{"n_layer": 15, "d_model": 384, "n_experts": 64, "experts_per_token": 8, "d_expert": 32, "d_shared_expert": 128, "activation": "geglu", "moe_layers": [1, 2, 3, 4, 5, 6, 7, 8, 9, 10, 11, 12, 13, 14], "router_score": "softmax", "normalize_top_k": false, "routed_scale": 1.0, "balance_loss": 0.00636, "balance_bias": false, "router_cosine_scale": 14.0, "shared_expert_gate": true, "init_std_router": 0.0128, "lr_router": 0.000675, "vocab_size": 16384, "norm": "rmsnorm", "norm_eps": 1e-06, "tie_embeddings": false, "optimizer": "soap_variant", "lr": 0.00153, "beta1": 0.95, "beta2": 0.95, "grad_clip": 2.0, "batch_tokens": 32768, "seq_len": 1024, "train_tokens": 394000000, "steps": 12024, "dataset": "wikipedia_en"}
Below are experts of layer 11 (counted from 0) of a mixture-of-experts language model. Rows are named gate (a neuron's input weights, with its number), up (a neuron's input weights, with its number), down (a neuron's output weights, with its number) and show model dimensions 256-383. Each number is 128 + 32 x the weight over its row's rms, rounded and kept within 0 to 255. Numbers have three digits each.
Before each expert's rows: "mostly gets" lists some tokens that are sent to it at least half of the time. This comes from a sample of Wikipedia text that the model never trained on.

# expert 46
mostly gets: " city", " village", " School", " Museum", "idae", " politician"
gate0:135154082120143128134128130096144181120076175152123167108116141166113115206178135118130143137088157138150168167158117101141149117187176195160124121116120164166175145150095152130150040153131116128127130126136121198127114104136193129132108157138133158058121159135123138131163093068180118082103146081134202165173181163136094198119117090147145114074127103158144116131141052131137123107130
up0:107127184100176119117102137153090077129189088104167072166169140072119080087139084151093121143107081133129118129108107112091156151115125130154100169183166120127169108155152169136146151109146154083124182168075164093110161094092090097164168092129098070143099125139133218185158090146117117177159070163167075084069083130164113095107118179124107161111092083120151113134137131150122088171065
down0:120118154136131104114072148114118076103125173110170130188123168170172171076175140165184136063140128149144137065128102123085170127164107146132138142128114114193152097098086087133160046154084146076152069170153165119160180149117125069147132119132169134133103155200123185162110127139132099059123142091119160169135124094133088092168121134155113112126075123129116100173151110077104172175109

# expert 10
mostly gets: " father", " son", " director", " man", " period", "ont"
gate0:145173144151082141061066132078135102150166130100076138132126111169161122111110180120099143100120131173135120087121142151125179154071162130096150123156127137165119159201148121106184120183121163122096118116165086151135166140081126109138137102135131139105151144120119154175138104140116143198120163093148114094128133100104138177104118124201078090101126184112121112126096067137117074122167
up0:147117094133103150178111161101114103127129105130156124128063151134155092113108173095115167133108128170137106146080134093142123190187161139122151116128139133125114153138226109133144090151136164130120168125136167107152114092116105110149101115138135100052169117070095178178090120172109148127047137101132155111138160150138177175137151193094166163170090163135127128162124132175103134147058
down0:123126104174110161109115082139082117159146098145107076065138134119175086124096076126119128110113176164136179086114125104120041148144086127100202135103172101089147107104139124132109154120117086111132153099122117148129126157156142098155091096113099162181141083086124152104098187127147135132172118135094187034122101075116144123179219136076123128105110135128136157176159126103124153152108

# expert 26
mostly gets: "ă", "ș", "š", "и", "а", "č"
gate0:094074116107110091154122116104176167122151089165146100082136074131120141138141143134123131132106138180100165112120094155129103154176055151141130118126113159084103182124161119192113137043129123132132090100154099091106134169105119148165069138190088081140115127125101204089103166148131132103125122100159137103108135082142134166153178131193139070110121124062109117096135121131160154125139
up0:124064103110099103177169130122142124046136069111071127138102100061125119108106122085102133185136133150100159073086093203135148107124069150164182161154108131163077126127155139144119069180103123131143065162119148127173147070118063124049134138085129149152115181109131149099121097129112103109104135150108117161086067149039132129137164098119074083150125152136121126118128111165089142138170
down0:156146159163161090080106134167165115159082156119100084149148176165138189128201113140165120148085117112121159087179101151112122124114168030171111072109155106153154097179100120100184132128106141168088139126122098192132126128112176104124123127169082121136141176136152093117158173209115142174116111162111132130142190137169136094103146152074122219131183176168061153127143154153095175166116

# expert 62
mostly gets: " |\n", " —;", "\"\n", ")\n", " September", "|---|---|---|---|---|---|\n"
gate0:116191127131149139139142125135117138155115104132077166146149119074133145111114158094066106111116146129142108102138097096102034138116092133097131111148135091120168137078097122077141145110139159156108096168054115130126109100148118140146109122140141096134180057109126109136175081127135119099146165098139106129121180133171174069147126148045144149140203122168121123138112129118093162178192
up0:077176131108152159107094105125090160119179136126114182167143092123104066072154047060082145141178172115153137134155166111116145126121096141164135126158126145118129122089077162120096119106151112108160117125072166077168193069174122160135087139143162098144069081144121073142123104151093117144153107140129170181144123197135161129131112116091134146127173161161069114134089129118064135217142
down0:147173187068128139149138134135126106117121160061095102112094143144067040127128141145076168159103145187110120155146146139134173118147108136159174114155108056129155140068140151153124090141100123083156168117129063108194082092127123112077117173165151125133179121131115078127122140160098099114146192148167155142137127164149079138056155126103180162135110113131105147127174083090098148181180

# expert 27
mostly gets: "==", " |\n\n", "===", "==\n\n", "===\n\n", "\n\n"
gate0:126174129182141120107122141177137104106120157159139121102082080122087159087153130149170139138146135131131121157157127205157138148123145156158106160173125153108100032122125128131139178137114176052121203176151163186165151177093136095143066094095137156127138137158157139149115135161138113124100050116154065103144133109162128146142119123133123129126151099111112138078127102129106100114103
up0:140124161158162098148098107203162105062109087112107112136099111079139067123147160087094074108173065136117108123138161146156138097134107164142127129114082146161068092146101163091160116128142129073079136110141166156168149177116104166159120062058181148112160144163193149116114132118151130070153165156113149110140141110118124106124157124149151154159131128120164144049191100197168133158138
down0:079141099171111126172166184119089135184123026127101149103169117116141151186100119112123076114063137121099137193131125170171102094140119117123128139128170117121133129082166155124102139145115126165113129147177092062109123187120159040157099140065055118119120145181115112152177083091162111141157078094180164183103161174115096122122164091169155110148153091138113064126099142110099163188117

# expert 22
mostly gets: "See", "born", " =\n\n", " JPL", "American", " footballer"
gate0:116129071137122125097170130122109127127115202140112138135152152104106148129166099175175156102181134120124176151146085121138129123137148148197170097121121153111161132135153116204139158156105109139174140113149061115138092125126142119147108103105117122123165134087117155159117154107079166132059101122143129151137101156119100102146144080121155086176077094093135141145111182108175100132107
up0:141153089108128091161164133170115130071155145176156108168130171119107095114085127090156119125113120173069082057114129181111134092110121163109113167149126119086145163161128092097128117091091153170109160124166158141080098169117168124108157143088135129176117106183120126185165147126130098102186129134156116145136106092088165071070120176188165115167140119142163083132121113107118110119121
down0:178105081113100165105088171127119166125127156104171181139170128108146108135119111138141065141144118088071111098130162147109137072176126126152199169166204178107114138106113166156109065121072097111107072169101132124123128091192114101100134129103155086123075137146114099113106091072147084090144197111149114095137139185195142114137118136092119118114119153123153153143129081134138152137108

# expert 4
mostly gets: " F", " R", " W", " L", " Votes", " S"
gate0:128171114117119151178094160164079137152160081144118094149088088179154143158162148159077069135179116147144141133101205135139172164108061150086137078129139117075129096074217167113154091135166176098125135211168052083086129135113179139141111121092172153062111159142174155164086104135148123187139161112112132174101137153149099093120125147194174070142138107118098143156123120091159072096149
up0:159146044144097150100142160155078161112109130163157185141093212184147123178210186141112082051078173107158110088133144129110085104159128143084166079173089095049111100125168153117163121096105156095116117182137096116173095082143146152139113132081139123083124132111113095098079162129126186086121111132112149155114183133113126083168072113123142128102140143139153138163146127111163118105148
down0:133155130198097087116088084146093167144086085134115122080133078153102070154143171184156067078175159177195101105116143123165164146125123093084119141150191164115142120147185123132146068085091123158079073143101167163118100114128094138081142127142205138125136111148151167148114126154125150145101106142171148146111129089149104160065151109114124148145098122157089125122091133134139116122135

# expert 43
mostly gets: " K", " U", ".S", " F", " J", " T"
gate0:114105139081144193126123138109129147120051128112132081088152139109139095089138098142112122184129189180103101127138130106090134136130125167133076163135155116168110136110127138154152107123206126099150094131134134146154092097165155174135124137086140094134164124159115088187098046101083120096103110153154178123172144110131121170133140123078136120123165179104136138089103162069028128111147
up0:119187126149131050103130044127146102117135136172160137151141175105126204148109105092093118098136059105132121077138090121126140139160076124072155058170142145056164120146141144131108123164108138157143134089137068113126138105135115094122153058191114162126092135103144204121189163182112147133147124110072143126092147132108124111138083106124077121110084070145075122148146126177192170113111
down0:150159125103054132128184106140127096123114150165124107167131066142127172114121111118116186178174105152126148133145133111075103118121129173112151144099131136124150133120153184058044142135170113156120065156101055130155114143171134122200121142155123160144100162134102147147096193153091126126106136150144206106135187076142097129194148159110097056145130119172094107164164123131135039127161

# expert 36
mostly gets: "%", "″N", " %", " Votes", " JPL", " MPC"
gate0:109143104146148103143131139164181146103128101105122182129100192111149156169092084177174081154041155127083141121141151072137119123208162148149137107088147166132130081123171093095114094094172109119104180103182137070143121069176136152169220145138087087138093108137108223076166102109161100122151123167105118167108172119110143143138118128153192115153167159097119132080098109122106177148119
up0:128070130103113094126111096117107090166139091189124127137106120145127101139125128175087101106134091131138174111166130109164104127085200135110066138156152076098161121077187137142129180151149183136189141120089094113119086171152149148116139109161086149131168120171087066114194085144131108144132152186115209150107174115114169117107182096105131125092090112134149170212128043162147142158142
down0:142131173178092206126098086142148111091080117180141145130164080154153137179094046092128101072176106131181135096139092124092137178113132079154118118111098122078132171142076118128149129094151071147131109123142117146088110118094124072109161151130152125128124124156080132105135171168098114088140165127129142144178096105165119126140019112143105139153171128116129096162125145118141104111124

# expert 8
mostly gets: "ri", " l", "oc", "qu", "uc", " ac"
gate0:109105136102183206160119131160143163094166199100139131112123112104120130164149118140043191127165138122138123128154087117156099180145139149201152150133105149222161127163120140103217116125109163155126170021125187171150120150089124163137192132110119091155151126118163142083126169118104097146142101110161103139143125132185151078222092122106164117144154102164111077079095174099098133160122
up0:120106085138138115132133073077123118121079164099111112176083091107102087146086126122075127114109187121141157137150091160198103146094183155118114099133090181151162123166123125077148119047169188158173133090176128097090109132133141106133164112097127125187118145128148096109153136113139132091148076160136146107137184105124182151107104113100111172171107159182105077140146124133120166092087
down0:107126103103105162197107116086131116163130132088074144139042160131175121125119097187109073120098132129087082140110131110086114109070156112148154086197116103205184189162093153126152145149116118088119160111062081125168153103088164074106129124148119099124154113138091152106101101124149129113123124091100073131154098084125128162144130195126140138139180095124061132138168151140121168218148

# expert 33
mostly gets: " Independent", " Society", " Association", " Democratic", " Air", " Liberal"
gate0:166091099144126146173158125121092205102107097202097182156119147136071100122136115122104149156156153089130044097130141135110158177173137074121077022116124122130113150082105060070138061107145138123137154116206121150145146182173125121141110167149095100169129104090104147112149071134177103086120092062142152137175107175136158109093153129087090084150135102109109072106108131147113132109164
up0:075132200105130085105152181099160117143087167068128123114106127118192176135082185170182115124096179090153125131154098149142118120121125127198177194147084150120116055124122142156056163076103166126120141074131172095134102145076170116118141112097173150095170107145065075110075152153104117095146156150116120168080154144045070174114092129146152114125104136154141076147124141134120163194117
down0:133144070159092156159181090107072132109110095126163121152138134129178084106179191083151197128088146100103185113160120140106164197154189106074136132113118107114139129123124177108072167105114111105111157112156089135131125069176091136142093120108116092042118158070136106184168085129117171101091132141183168113131058090142142108155139194205099155147078125120227127109122092040099114128126